Weights of a small mixture-of-experts language model, trained from scratch on English Wikipedia: 128 experts in each of 12 layers, a variant of Muon for the experts.
Below are experts of layer 3 (counted from 0) of a mixture-of-experts language model. Rows are named gate (a neuron's input weights, with its number), up (a neuron's input weights, with its number) and show model dimensions 0-191. Each number is 200 + 20 x the weight over its row's rms, rounded and kept within 0 to 999.
Before each expert's rows: a language model's description of what the expert responds to. This comes from a sample of Wikipedia text that the model never trained on.

# expert 23
It responds to: Name-ending pieces. Final syllables of personal and place names, such as le in Danielle, te in Charlotte, a in Seneca, and common first names like Paul, Thomas.
gate1,154,187,233,237,188,183,186,184,192,240,187,213,197,200,228,220,219,163,161,216,209,167,190,183,183,218,231,214,208,218,213,190,183,220,191,211,201,187,205,181,191,205,190,195,190,217,207,222,176,179,147,221,209,171,201,224,188,184,217,225,220,199,188,193,227,215,196,189,177,209,218,191,188,181,218,194,184,195,231,190,238,210,207,177,214,224,176,181,212,206,196,208,175,197,210,210,225,188,163,198,191,188,218,185,215,181,225,204,202,202,207,193,200,157,212,186,236,185,200,169,227,199,204,185,200,181,188,207,196,200,171,194,224,225,234,206,203,196,215,182,189,190,198,248,207,232,224,218,218,203,218,183,221,174,176,202,178,237,231,208,200,239,173,169,182,189,206,205,187,226,178,199,161,207,159,189,175,200,201,233,220,176,227,234,181,217,179,208,241,177,212,197
up1,207,179,211,200,187,208,185,255,191,200,213,161,228,184,189,202,180,185,211,208,190,239,217,198,190,200,161,208,219,191,194,221,171,181,183,180,196,236,189,185,219,183,212,204,188,191,211,188,244,195,221,165,211,186,194,192,201,198,179,199,186,227,220,192,182,181,205,217,179,211,157,226,203,222,216,189,214,218,179,196,193,213,186,225,200,219,153,182,181,207,207,195,195,212,199,195,210,205,198,186,200,196,198,205,185,210,229,210,191,194,173,186,204,215,191,189,192,202,223,206,180,236,223,199,243,183,145,259,183,200,196,206,169,198,209,227,185,202,210,189,166,157,180,197,169,180,191,203,195,216,209,180,182,212,241,181,219,219,187,228,188,218,200,261,218,210,219,226,192,190,245,220,185,191,205,194,205,225,176,141,218,205,191,175,214,183,232,193,190,184,208,196
gate2,188,190,237,229,227,182,192,197,180,203,196,204,202,162,196,193,189,205,195,226,238,202,208,206,205,210,221,219,167,218,198,183,210,207,250,198,202,246,193,177,186,218,204,217,179,214,185,186,209,212,218,219,214,181,226,172,202,190,153,193,208,202,204,160,204,193,229,227,216,220,196,189,190,210,187,213,234,210,217,206,226,218,172,197,218,225,234,187,212,200,178,216,202,209,191,186,197,207,206,167,178,191,191,192,227,199,171,174,161,196,205,187,241,195,203,228,193,211,188,186,197,170,170,199,175,181,151,218,246,193,224,236,193,225,177,179,155,213,186,202,207,221,193,197,182,208,225,205,195,167,148,175,227,242,190,227,197,208,207,186,173,214,221,215,176,185,181,228,184,181,240,189,203,199,223,218,223,171,195,189,214,194,197,204,183,213,213,207,203,179,220,211
up2,201,225,248,213,211,174,183,203,208,192,183,201,196,190,192,191,215,193,214,202,211,211,202,169,230,187,221,185,203,176,222,183,223,182,167,214,219,219,190,190,234,198,208,185,208,211,203,205,202,215,193,200,179,187,195,188,216,203,193,250,222,212,212,211,211,158,214,206,237,163,166,203,216,203,191,207,177,190,211,217,230,180,241,212,191,155,211,183,177,214,166,196,195,197,196,177,182,227,232,176,209,167,191,226,232,235,175,204,237,191,197,196,215,210,247,198,226,170,177,202,186,205,199,225,198,188,159,190,183,190,204,202,216,219,181,220,226,193,203,167,163,183,206,234,200,175,189,198,201,201,185,240,229,206,189,207,228,218,237,216,212,177,167,204,199,201,253,217,203,180,187,255,225,197,203,191,204,200,215,173,189,216,195,230,201,186,179,214,211,196,199,190
gate3,187,215,201,255,237,227,197,181,202,228,201,193,239,224,188,191,209,180,200,209,227,184,186,169,213,202,183,204,183,199,182,209,227,235,206,184,180,213,226,233,224,206,226,204,193,234,184,239,218,175,184,188,169,181,197,172,193,185,191,220,211,208,230,186,200,198,175,224,215,191,223,182,205,194,172,170,185,231,215,187,187,179,220,166,215,225,200,181,178,222,228,213,196,172,197,186,210,205,215,181,196,193,202,189,217,200,209,207,184,176,209,198,169,177,198,195,195,172,198,209,178,204,210,199,200,226,238,234,174,197,240,233,180,168,179,212,183,222,176,208,183,201,200,168,190,219,207,189,187,186,207,200,219,178,193,219,209,195,194,205,237,196,233,196,211,243,205,204,181,223,186,255,209,226,221,198,224,154,194,187,222,193,169,220,165,183,189,187,157,190,212,198
up3,204,209,188,179,220,194,195,143,188,194,245,215,188,189,181,188,208,161,179,230,186,181,188,218,223,181,224,228,221,224,231,231,227,173,233,192,230,195,218,203,196,179,167,190,220,184,208,176,167,238,177,214,207,204,213,191,214,250,199,233,174,195,190,196,220,194,182,157,172,189,192,226,233,170,190,219,234,215,178,199,163,187,212,206,209,203,180,212,230,184,204,213,180,202,211,172,224,225,164,192,194,195,219,193,187,210,181,203,213,205,244,199,166,227,186,159,216,208,212,219,213,176,212,213,204,184,196,207,179,211,200,227,209,159,190,193,204,183,220,232,196,207,212,205,209,235,207,171,192,215,189,227,204,189,194,201,216,185,172,208,190,205,181,188,224,211,214,190,207,210,182,200,227,180,181,165,207,207,203,175,184,205,193,198,223,194,174,159,184,180,177,202
gate4,212,203,215,189,194,216,220,221,227,229,230,216,201,211,222,205,222,216,200,228,165,221,231,206,202,207,213,205,186,177,225,152,214,184,229,200,176,207,230,194,168,188,199,220,194,210,181,183,210,193,222,210,207,185,154,174,208,185,207,213,173,234,224,203,201,200,201,159,183,213,175,231,170,208,173,190,173,193,181,199,187,204,186,162,188,216,216,202,186,211,200,202,186,154,181,178,170,228,211,207,202,235,189,207,195,196,217,211,204,199,182,166,182,243,203,204,200,198,249,231,172,210,209,222,219,214,179,199,194,172,222,228,208,183,222,210,205,199,197,166,151,168,222,205,150,193,183,232,202,198,227,194,217,168,162,190,210,209,187,204,205,220,192,218,182,202,205,222,196,218,191,194,239,182,194,182,184,206,208,218,215,171,205,196,218,196,160,176,174,177,212,213
up4,219,221,208,226,197,206,216,248,199,190,213,197,206,203,185,186,197,211,192,248,203,194,184,207,216,222,201,216,209,180,195,223,196,210,195,233,199,196,207,235,184,228,183,227,195,207,228,203,197,224,162,212,204,194,226,226,217,196,182,207,171,158,230,180,217,194,232,202,203,169,167,171,180,161,208,228,216,168,183,219,212,227,211,217,170,162,171,165,194,213,229,196,210,233,227,204,176,195,204,193,205,218,234,214,220,168,196,223,217,190,188,201,180,209,189,206,216,195,211,227,230,184,204,194,191,173,200,202,182,184,162,216,178,231,180,231,189,216,184,224,197,180,225,187,220,193,251,222,198,239,207,191,215,206,211,191,182,184,190,222,203,177,184,180,193,232,231,150,208,227,187,234,196,176,191,227,201,196,202,179,186,206,194,220,197,199,188,197,226,172,179,212
gate5,159,187,215,211,148,222,215,214,220,201,191,180,233,204,213,206,180,197,204,216,219,176,194,182,180,210,223,216,220,224,185,211,237,204,188,195,198,228,172,195,172,205,178,194,187,163,204,222,203,184,208,208,212,210,189,175,184,223,187,222,198,204,198,217,214,207,167,170,205,175,220,185,206,172,231,224,190,230,173,196,225,206,221,190,213,183,218,174,208,196,205,208,186,198,192,218,193,217,225,234,176,214,205,181,182,182,193,173,203,227,159,210,200,214,180,198,223,207,172,197,169,197,186,182,174,197,185,190,190,209,237,177,184,186,177,222,176,241,167,190,191,191,248,193,214,206,174,246,214,200,187,169,192,195,211,200,178,186,235,205,200,184,217,224,184,168,226,163,212,210,203,197,188,178,177,209,179,222,201,224,230,216,184,240,200,258,209,202,187,159,189,212
up5,196,201,187,222,181,211,192,223,229,200,184,172,164,171,197,209,206,205,214,221,238,237,214,196,206,177,177,186,165,189,182,232,177,207,208,237,201,171,193,167,213,205,180,216,184,181,216,222,201,203,197,220,228,163,198,224,199,183,186,227,206,224,220,218,188,182,184,207,233,255,205,214,185,201,204,199,195,200,228,237,236,189,213,155,219,194,191,185,200,181,225,192,190,230,170,219,197,169,178,174,222,187,190,219,186,211,182,245,190,206,198,217,212,200,214,215,205,204,176,215,228,182,251,208,207,215,231,192,240,236,231,224,211,212,186,198,195,164,214,213,198,207,185,204,207,205,240,236,210,186,204,210,211,196,240,244,184,172,203,198,199,219,196,172,225,191,191,197,175,185,156,213,205,205,175,187,201,195,208,198,192,198,203,201,177,203,195,164,213,206,194,215
gate6,211,218,190,245,201,195,211,224,207,187,191,190,224,188,200,230,224,244,197,187,160,219,219,190,145,216,193,192,190,203,212,179,216,178,215,185,226,169,194,206,184,202,212,218,222,206,181,257,197,209,203,212,211,201,210,240,218,177,171,256,181,174,213,221,166,201,228,236,208,208,170,210,202,200,222,205,186,182,203,152,194,202,165,222,214,222,207,191,164,230,194,187,208,165,204,181,181,183,205,191,186,219,206,185,229,190,217,193,185,207,176,206,178,191,196,183,209,190,200,228,168,189,207,166,173,179,202,190,215,162,243,230,187,216,194,201,170,227,193,198,162,217,189,186,190,208,178,212,195,206,217,202,203,177,194,221,187,215,210,165,221,202,212,220,190,179,226,222,198,202,234,208,168,194,197,214,213,171,196,167,204,193,185,198,217,180,215,171,180,211,204,188
up6,199,224,175,199,209,181,238,221,216,195,227,205,186,187,193,189,157,153,170,205,172,163,212,189,181,192,212,246,184,200,210,176,185,198,235,187,191,202,234,194,248,170,162,208,185,162,239,214,199,210,206,192,227,207,202,211,224,214,210,195,166,216,209,190,201,164,198,181,212,193,183,209,192,165,206,193,243,181,222,198,212,196,211,198,177,209,177,221,196,241,208,237,175,207,199,192,212,218,188,160,211,200,214,177,188,212,230,183,204,162,188,187,188,229,197,188,195,213,192,222,213,187,199,222,202,181,208,205,181,204,199,177,196,198,180,207,179,185,191,198,203,215,207,181,192,222,180,175,207,220,172,186,229,181,197,182,201,190,206,201,177,200,229,193,228,210,193,176,209,177,237,231,196,184,208,205,241,229,206,191,236,196,165,213,191,230,176,235,245,201,211,170
gate7,192,217,190,228,193,195,204,207,211,202,186,161,197,200,232,193,192,208,190,212,221,180,192,192,193,214,213,185,195,207,213,176,195,199,181,187,210,167,196,186,221,167,193,181,201,207,199,173,203,199,207,195,228,205,205,169,205,225,203,168,202,219,160,221,201,210,183,210,213,165,174,202,238,182,244,189,218,189,191,191,202,204,213,213,190,183,191,170,226,171,199,191,185,191,185,206,199,214,202,207,206,238,217,200,228,198,193,199,177,184,174,218,215,210,225,198,178,202,209,198,207,189,205,198,200,237,159,184,181,199,214,182,225,195,211,198,224,236,170,217,252,195,178,160,174,212,207,218,178,164,230,226,217,195,211,231,240,214,168,176,232,199,249,212,233,137,219,224,155,179,189,217,180,215,191,160,181,189,202,197,236,206,208,210,232,223,204,177,192,176,196,197
up7,241,207,219,198,199,180,183,182,207,172,175,214,179,212,165,206,233,209,229,201,193,216,222,199,178,191,197,204,222,222,200,172,183,199,224,210,216,244,202,220,221,215,188,216,181,172,181,203,198,217,203,197,176,204,229,231,207,221,177,172,182,225,225,201,211,215,180,183,211,210,180,223,178,201,241,176,222,197,189,187,180,242,186,210,243,233,214,178,194,199,204,146,201,198,189,197,161,187,239,233,224,212,206,191,176,203,220,219,194,185,153,211,182,152,233,238,198,230,201,208,191,174,198,162,234,190,188,224,209,197,215,204,215,226,199,173,174,197,192,202,190,208,187,222,178,235,194,184,214,253,193,185,208,226,190,194,194,200,198,223,203,193,226,213,196,207,186,182,193,198,220,199,210,201,190,202,224,208,214,184,195,221,198,182,218,219,181,234,173,186,230,212
gate8,178,202,180,225,201,200,203,196,181,199,179,193,193,183,189,179,213,165,191,235,191,184,214,181,203,178,171,186,205,210,185,174,216,229,222,197,206,195,233,195,182,219,201,207,167,259,192,197,218,210,203,199,202,170,232,159,186,198,179,168,198,170,195,186,215,227,185,172,218,186,210,220,192,196,198,168,211,213,230,186,222,202,197,225,194,191,164,203,212,210,204,206,179,224,164,187,201,205,177,200,198,184,223,205,204,189,210,187,202,220,252,207,209,176,167,226,177,188,182,183,209,191,198,195,220,203,207,200,204,193,167,218,170,185,191,214,217,232,175,191,204,229,187,202,193,190,194,167,199,147,194,187,207,202,163,245,217,208,194,170,214,180,218,210,228,176,196,147,239,178,210,157,243,194,219,195,172,218,179,196,212,182,185,180,244,219,204,201,205,180,221,215
up8,211,185,152,232,182,194,207,182,195,212,193,223,190,169,175,186,244,199,183,201,193,195,196,206,172,146,216,205,225,187,219,177,197,152,167,196,169,212,188,215,175,200,214,180,248,177,214,245,201,173,194,205,211,213,196,202,179,187,228,206,199,228,213,232,190,214,228,178,194,244,196,197,189,198,178,168,202,211,200,195,184,189,184,220,208,192,153,196,198,178,190,186,164,229,227,223,208,217,204,200,181,189,218,177,231,205,183,206,178,187,205,171,210,198,203,191,198,197,225,194,209,213,232,184,199,185,204,180,189,195,210,196,181,208,205,221,166,171,189,190,174,205,174,214,184,190,237,202,216,172,228,229,201,188,193,207,224,222,200,201,184,234,196,182,171,212,193,163,202,192,193,210,203,202,194,179,186,201,154,186,211,221,202,212,235,208,218,163,183,179,256,199
gate9,177,210,198,179,214,220,233,197,208,238,177,225,214,186,199,197,224,198,207,179,179,175,165,216,168,219,178,181,225,193,189,189,210,241,191,184,162,217,209,169,214,214,202,207,218,239,223,190,191,217,177,240,196,157,200,218,204,225,199,208,209,180,200,207,173,234,185,174,199,166,221,191,225,181,183,220,194,191,201,189,218,209,221,219,248,164,211,185,209,212,205,203,197,234,215,219,237,179,216,206,205,243,180,212,192,205,206,230,209,195,211,194,176,162,178,212,207,152,190,208,206,192,225,219,213,181,205,202,173,218,217,186,217,220,219,197,200,234,195,167,193,178,211,177,210,224,211,220,195,215,177,188,180,182,169,192,214,224,228,208,244,211,184,224,186,181,210,198,201,176,168,217,247,184,213,217,210,201,180,220,198,174,198,192,246,188,203,189,198,192,201,219
up9,212,186,215,235,229,175,174,212,173,188,236,188,196,211,195,174,206,188,199,224,203,248,197,192,205,206,218,211,200,199,227,184,208,166,187,207,246,173,227,192,176,228,227,170,213,214,173,235,171,222,212,195,207,173,199,194,200,217,179,191,209,216,209,172,209,194,182,169,201,196,186,217,173,188,198,192,203,180,193,212,205,199,224,171,174,213,187,205,180,207,163,177,206,186,195,199,181,182,174,162,215,178,225,184,190,213,205,235,197,209,176,223,193,203,179,209,175,260,250,185,215,179,191,203,192,215,237,198,206,190,197,238,202,144,208,184,221,220,204,198,189,203,191,191,179,152,205,211,166,172,191,190,189,223,212,230,155,204,188,150,227,200,184,219,208,180,224,186,193,210,188,179,199,183,199,214,232,170,197,209,221,201,182,209,193,192,192,200,193,191,194,202
gate10,207,204,212,196,201,194,180,213,187,200,195,195,206,209,190,235,222,198,216,217,172,195,178,219,204,221,193,152,187,249,184,170,210,221,196,157,184,186,228,175,211,212,193,228,205,222,215,167,220,212,204,183,183,170,209,191,193,208,195,180,220,177,189,201,211,249,177,213,193,197,202,206,198,186,257,189,182,235,232,212,213,198,205,176,195,181,212,208,204,213,199,187,178,184,228,207,188,217,201,172,220,235,186,180,193,201,252,193,210,229,226,207,221,199,195,220,214,195,197,209,216,188,162,158,212,210,219,212,197,208,180,222,181,179,213,193,194,184,191,220,221,218,213,238,194,210,233,221,196,193,179,254,241,218,143,226,193,211,205,177,174,205,204,196,185,180,204,203,209,217,175,222,212,219,184,199,183,177,225,212,188,172,234,223,211,210,186,191,221,202,244,209
up10,189,204,202,205,222,208,227,224,237,181,208,255,211,214,195,239,192,207,183,188,165,183,194,193,190,181,200,185,212,231,204,196,186,203,210,222,187,194,194,214,209,210,177,189,150,206,213,209,214,204,197,188,220,198,208,201,240,233,205,176,207,161,219,171,219,159,200,219,217,210,217,205,181,185,223,208,199,200,211,213,222,186,203,198,191,152,219,228,206,206,197,177,173,196,205,200,207,179,188,224,189,180,194,211,172,178,205,171,204,231,177,192,196,213,227,198,197,193,188,235,215,184,242,203,212,210,222,233,232,198,173,208,197,176,196,207,195,213,207,187,193,249,219,197,175,146,218,217,172,190,186,171,193,187,195,216,233,181,228,189,221,194,204,198,212,204,233,178,185,207,190,219,205,247,208,195,181,220,188,223,187,224,163,145,184,233,192,211,207,213,158,211
gate11,211,229,204,217,163,205,213,180,214,174,187,225,233,212,182,216,207,216,210,185,183,180,213,228,183,223,218,192,222,201,197,201,203,153,183,188,180,211,180,193,195,222,192,184,200,191,204,183,135,236,217,208,187,196,185,190,174,219,221,215,182,178,205,185,212,219,225,177,208,213,182,184,239,174,210,212,236,185,203,174,206,208,204,204,218,224,207,224,195,179,152,210,207,189,220,210,232,173,185,165,201,191,211,218,180,211,169,207,166,192,188,195,210,218,194,180,237,223,202,206,180,197,171,190,188,206,203,226,201,218,199,239,207,200,215,206,226,173,200,222,194,218,163,219,205,208,218,220,195,174,195,202,208,208,172,206,162,203,224,161,235,230,200,220,243,211,208,228,214,203,201,188,227,197,249,229,187,217,197,210,206,208,154,231,193,205,204,170,207,174,227,214
up11,171,196,212,207,204,185,175,228,183,215,196,199,192,191,193,198,172,201,204,196,189,219,204,183,201,213,210,188,234,223,196,182,191,184,189,234,220,169,242,203,230,202,211,189,192,180,191,212,172,175,187,204,172,177,182,222,266,240,201,201,192,220,165,169,188,202,210,198,154,207,187,209,190,228,189,170,183,208,222,152,186,207,214,209,226,216,220,224,185,190,175,208,191,182,214,170,188,212,205,185,195,219,189,220,209,197,212,219,202,207,237,193,152,177,212,195,201,217,199,172,213,178,215,224,239,188,171,213,199,189,236,220,182,166,211,234,208,184,178,198,202,191,209,209,213,227,221,221,196,199,179,188,175,247,220,194,213,200,179,201,209,186,191,229,215,215,178,189,214,188,177,211,162,183,199,183,206,153,203,211,199,171,181,189,174,239,189,216,210,173,226,163
gate12,192,217,202,248,191,196,165,174,152,196,190,211,222,171,206,197,198,206,241,185,191,206,214,204,214,212,217,210,200,181,173,206,175,216,219,181,204,173,183,183,198,192,202,200,224,183,173,152,225,215,212,206,161,207,206,182,179,204,189,209,198,187,205,215,201,198,197,177,197,191,180,207,140,167,202,204,252,222,201,193,193,186,227,178,197,197,181,211,194,198,184,189,210,222,200,208,193,220,208,168,202,201,195,165,215,146,177,236,193,150,201,160,209,206,221,191,205,229,180,192,211,202,163,199,224,205,209,191,221,198,215,203,198,243,210,193,188,178,159,240,227,219,203,182,184,199,191,192,196,174,207,194,194,209,204,211,188,155,244,164,204,203,220,176,174,185,197,181,226,181,197,193,217,189,222,191,225,202,230,159,201,217,215,195,187,209,192,188,230,212,183,182
up12,213,200,203,208,220,189,197,204,202,214,195,210,231,173,247,194,194,181,216,232,194,198,242,186,220,187,191,182,207,178,196,227,211,224,195,203,216,207,240,202,207,188,183,188,169,204,185,215,178,169,203,225,229,174,187,248,184,216,205,192,248,182,199,229,195,198,217,220,192,196,190,210,244,174,244,167,208,193,191,197,216,182,182,235,171,196,194,195,196,185,181,202,151,186,193,197,203,163,229,212,206,168,152,190,202,194,209,199,242,214,224,236,240,198,164,193,219,192,208,199,213,203,216,237,183,209,208,237,192,173,178,158,216,200,195,225,229,210,168,169,216,206,225,208,212,196,192,219,218,180,171,225,210,210,188,174,202,216,213,182,217,183,222,197,197,202,201,209,224,207,208,215,191,190,225,219,170,166,174,185,185,207,215,231,220,190,215,197,213,205,197,200
gate13,180,198,209,191,184,173,207,190,196,216,226,190,243,192,188,201,222,185,207,191,194,198,227,195,190,195,217,202,173,164,187,169,193,212,172,183,154,191,213,170,156,182,186,217,211,174,180,184,200,191,203,190,221,193,178,209,180,214,199,213,192,203,201,193,168,202,206,214,223,235,257,195,235,175,211,186,209,220,185,226,225,162,220,220,214,222,186,185,198,189,197,214,202,199,191,227,199,195,219,190,196,229,192,204,170,213,180,209,218,211,196,218,159,178,169,218,197,227,192,177,142,191,198,202,244,214,235,188,218,189,189,163,199,166,184,207,176,192,178,186,225,186,177,211,177,178,206,196,195,219,193,201,190,215,179,186,216,213,201,214,215,201,223,249,181,180,218,168,227,157,200,183,210,207,219,251,226,204,206,188,203,199,186,191,170,183,212,195,240,218,183,218
up13,235,204,217,205,211,217,181,185,190,201,186,182,218,162,187,217,183,214,190,201,206,200,163,172,158,180,164,197,238,206,214,216,210,208,233,191,182,207,184,206,190,201,218,197,204,186,188,234,181,224,210,195,183,236,183,219,172,149,168,212,228,202,200,191,185,227,226,167,217,233,239,197,179,216,200,242,212,197,213,190,243,214,211,229,201,190,162,209,186,246,222,180,236,171,209,176,184,223,159,182,230,185,209,206,215,219,220,220,195,199,213,180,204,187,214,219,172,210,222,225,207,213,199,194,176,196,172,236,243,172,219,203,196,176,169,230,194,203,203,202,192,210,189,201,216,186,197,199,178,229,199,232,217,211,202,194,216,196,186,171,181,175,201,196,218,208,173,185,190,218,206,198,226,199,192,200,179,212,172,205,227,189,205,220,208,186,227,168,211,217,221,210
gate14,203,179,217,178,212,209,219,198,181,219,187,185,198,174,173,216,227,209,194,189,198,192,170,212,206,163,231,202,163,181,210,187,192,225,162,175,174,189,194,214,214,209,223,229,204,192,177,193,207,186,208,156,197,196,204,232,213,188,136,216,233,218,222,203,162,194,211,189,218,216,201,238,184,222,188,220,209,181,199,218,202,223,196,191,198,203,181,212,202,189,210,229,209,199,206,203,215,175,228,211,180,217,206,207,166,192,145,204,193,184,216,190,178,192,205,240,206,269,191,161,206,209,177,198,206,190,168,176,232,179,207,179,173,191,195,191,191,236,189,215,189,170,198,209,213,185,207,191,211,219,188,218,197,167,205,233,187,215,160,214,207,210,204,203,198,154,206,216,195,180,203,210,217,198,214,204,247,174,206,209,200,226,220,173,198,182,206,204,216,225,244,195
up14,186,182,221,197,200,212,204,201,212,214,191,215,217,182,182,196,202,212,187,211,218,218,170,219,194,179,189,210,190,193,197,206,193,198,196,196,188,183,209,217,203,208,222,186,233,173,200,164,195,190,190,181,210,192,182,178,222,192,162,196,200,249,229,219,203,227,207,195,198,196,205,214,203,216,237,220,184,189,222,213,210,192,161,167,236,202,213,165,191,215,212,218,181,205,176,200,169,168,225,170,192,191,170,190,227,193,198,158,191,173,211,221,200,206,170,202,186,227,156,171,157,174,223,228,184,221,208,185,221,214,250,217,220,223,227,180,180,165,208,212,194,207,208,192,187,227,237,197,265,223,173,190,209,167,172,215,215,190,184,177,214,207,186,199,166,169,197,257,182,227,189,200,204,175,203,235,202,189,214,206,185,167,195,200,202,188,199,188,214,197,195,198
gate15,221,187,235,198,202,207,207,243,230,186,173,195,210,187,214,235,191,198,220,213,260,176,200,214,236,188,235,193,195,240,196,189,211,225,220,211,168,188,224,191,228,212,200,189,189,196,143,202,174,170,192,210,204,182,217,191,201,182,192,185,188,220,201,209,215,187,208,199,219,224,214,185,186,180,188,214,229,225,206,208,200,203,189,189,203,221,194,173,183,170,170,245,177,209,216,209,186,176,223,212,215,182,203,225,212,219,209,228,189,213,203,187,229,215,221,199,181,222,199,177,164,189,219,174,182,185,264,205,218,206,195,191,182,196,197,172,214,185,159,188,185,183,191,202,209,205,218,219,171,165,205,195,235,215,209,208,212,214,227,229,172,206,215,215,181,164,216,204,220,227,180,179,179,224,187,190,206,201,203,254,203,203,177,182,214,192,181,231,196,184,195,215
up15,203,197,190,203,199,175,232,205,155,232,177,220,193,196,188,209,209,217,213,212,188,239,192,220,216,205,209,197,213,209,173,225,216,210,151,193,179,201,218,200,175,213,201,207,219,208,208,169,192,184,207,189,173,195,227,219,227,213,206,230,180,190,193,183,203,179,193,167,178,207,195,178,211,224,233,209,217,204,214,257,217,190,208,215,214,193,208,201,185,192,223,235,220,197,199,231,209,191,202,187,212,206,195,206,236,233,207,205,183,236,213,195,165,182,242,188,186,200,183,175,195,191,197,203,179,211,192,193,214,227,211,230,218,216,225,211,253,187,207,204,216,186,222,215,192,186,182,186,223,216,222,197,256,183,163,224,206,205,201,211,164,163,168,217,250,184,175,184,185,211,223,189,203,183,176,208,192,171,153,247,189,176,191,196,199,214,220,195,217,208,216,183
gate16,215,206,204,203,213,195,216,183,207,179,256,203,195,197,196,203,205,178,183,179,219,207,201,223,232,219,181,164,179,189,162,197,160,179,182,218,213,226,207,238,249,165,184,173,207,211,217,211,200,221,196,196,198,199,208,179,185,177,201,190,215,214,170,211,181,171,172,168,178,245,187,239,162,200,188,202,218,203,204,172,196,237,215,191,170,217,157,222,202,172,231,203,211,206,216,244,185,216,192,169,198,213,177,199,210,213,192,202,192,199,174,183,185,206,163,235,195,221,211,178,172,175,221,218,197,198,220,187,201,210,219,191,176,178,192,200,180,200,209,213,196,164,207,199,194,191,220,208,200,236,203,189,202,200,179,234,230,188,206,185,193,209,159,206,221,203,173,159,209,224,187,211,180,182,209,185,200,182,217,181,204,162,181,227,224,225,207,238,201,203,191,212
up16,211,211,164,197,191,172,232,158,188,195,215,208,203,225,225,225,195,173,166,189,207,217,185,189,214,183,198,219,196,202,224,191,176,207,186,202,193,203,213,211,212,194,223,184,207,231,214,179,230,201,220,163,224,213,223,172,209,213,166,215,233,186,183,201,246,221,199,234,221,174,228,225,198,194,190,170,202,231,182,202,189,195,190,173,176,216,207,209,193,182,206,192,227,220,215,222,235,216,217,182,208,163,194,229,203,233,220,185,193,214,190,209,223,196,190,239,186,184,200,170,169,212,216,222,205,150,222,159,196,188,208,218,205,195,238,203,171,203,222,199,191,212,229,187,225,187,225,205,198,188,182,210,224,166,176,200,189,197,236,219,229,171,215,166,207,224,193,207,216,207,145,221,249,184,207,208,212,208,194,220,184,228,207,214,215,187,207,186,183,216,187,196
gate17,226,183,203,229,172,207,235,157,200,198,179,231,220,208,241,212,212,207,218,188,182,201,195,220,191,200,234,152,209,209,205,187,199,211,156,206,235,179,227,222,192,178,191,196,203,202,217,177,205,229,235,214,207,185,174,174,184,196,210,177,196,189,226,175,192,196,162,198,209,230,209,213,199,200,217,187,203,181,202,167,159,196,208,170,189,206,207,196,199,236,221,192,185,190,229,193,162,192,167,200,227,216,184,176,198,197,229,186,238,176,195,179,204,233,202,211,191,214,202,214,153,204,193,194,223,161,171,208,199,196,213,202,231,173,184,177,189,226,175,175,177,200,214,191,238,201,212,212,213,189,199,152,207,197,205,219,184,247,207,215,207,214,195,203,229,208,207,194,216,179,192,200,197,213,177,176,231,242,196,193,202,204,210,215,174,208,168,198,222,227,218,166
up17,209,205,190,200,205,167,236,173,183,198,186,174,204,212,208,214,219,216,173,207,204,194,224,178,200,204,192,150,227,229,172,197,203,201,202,206,229,199,196,186,187,182,220,193,187,202,196,225,193,207,196,235,185,233,207,207,179,176,187,204,196,189,211,188,204,199,223,184,198,198,237,203,197,189,205,221,270,219,170,191,201,221,174,198,172,191,222,205,168,197,180,176,210,199,226,180,202,212,206,200,200,186,217,167,201,203,191,182,212,220,196,209,204,245,229,177,238,207,212,181,217,238,162,191,184,190,176,184,206,177,233,216,206,161,266,222,189,187,173,196,207,179,190,180,199,199,207,192,232,157,176,208,209,203,180,225,200,188,193,178,237,173,212,176,200,176,180,186,221,183,164,224,170,171,191,199,181,230,165,185,212,216,210,226,210,177,195,193,225,194,218,198
gate18,214,202,221,216,218,217,195,172,206,238,207,210,243,183,230,189,196,224,203,220,199,228,239,142,207,198,191,255,204,176,181,211,193,235,179,209,208,222,185,181,182,193,169,210,201,187,228,214,172,212,220,241,170,215,213,195,213,204,197,214,220,162,193,203,192,193,235,201,193,211,214,218,198,181,217,214,229,169,214,209,205,172,184,224,196,203,189,206,178,212,240,227,186,204,193,230,241,201,196,190,234,207,228,178,184,192,215,206,213,185,182,193,164,176,185,171,211,206,196,195,220,213,224,173,155,214,201,206,184,190,169,199,166,198,224,217,193,185,205,192,164,201,197,222,207,169,200,230,192,165,209,177,197,197,190,198,211,173,207,183,175,182,188,199,210,209,202,220,200,246,216,191,190,203,197,223,183,185,229,153,189,172,213,207,201,183,210,189,212,160,227,195
up18,213,221,196,188,172,189,203,176,199,168,217,207,185,234,216,210,166,222,239,190,211,202,188,171,196,192,244,177,199,214,225,197,174,186,181,201,197,206,197,199,207,189,194,220,240,218,209,175,217,175,183,211,195,218,215,188,212,209,224,201,202,214,183,210,242,172,186,202,226,190,190,200,212,187,175,202,212,224,195,167,188,208,173,156,212,223,207,213,179,244,205,187,213,205,233,188,207,216,213,199,216,228,166,162,185,180,241,191,208,214,170,223,213,190,173,173,176,253,226,178,200,199,207,243,197,207,176,207,192,193,186,214,193,198,170,177,224,179,203,199,169,199,227,196,177,243,182,193,204,201,199,186,205,205,202,173,209,190,231,217,197,200,193,195,193,213,215,244,205,174,198,262,205,166,203,187,212,177,218,232,189,232,219,191,171,219,206,202,221,208,220,221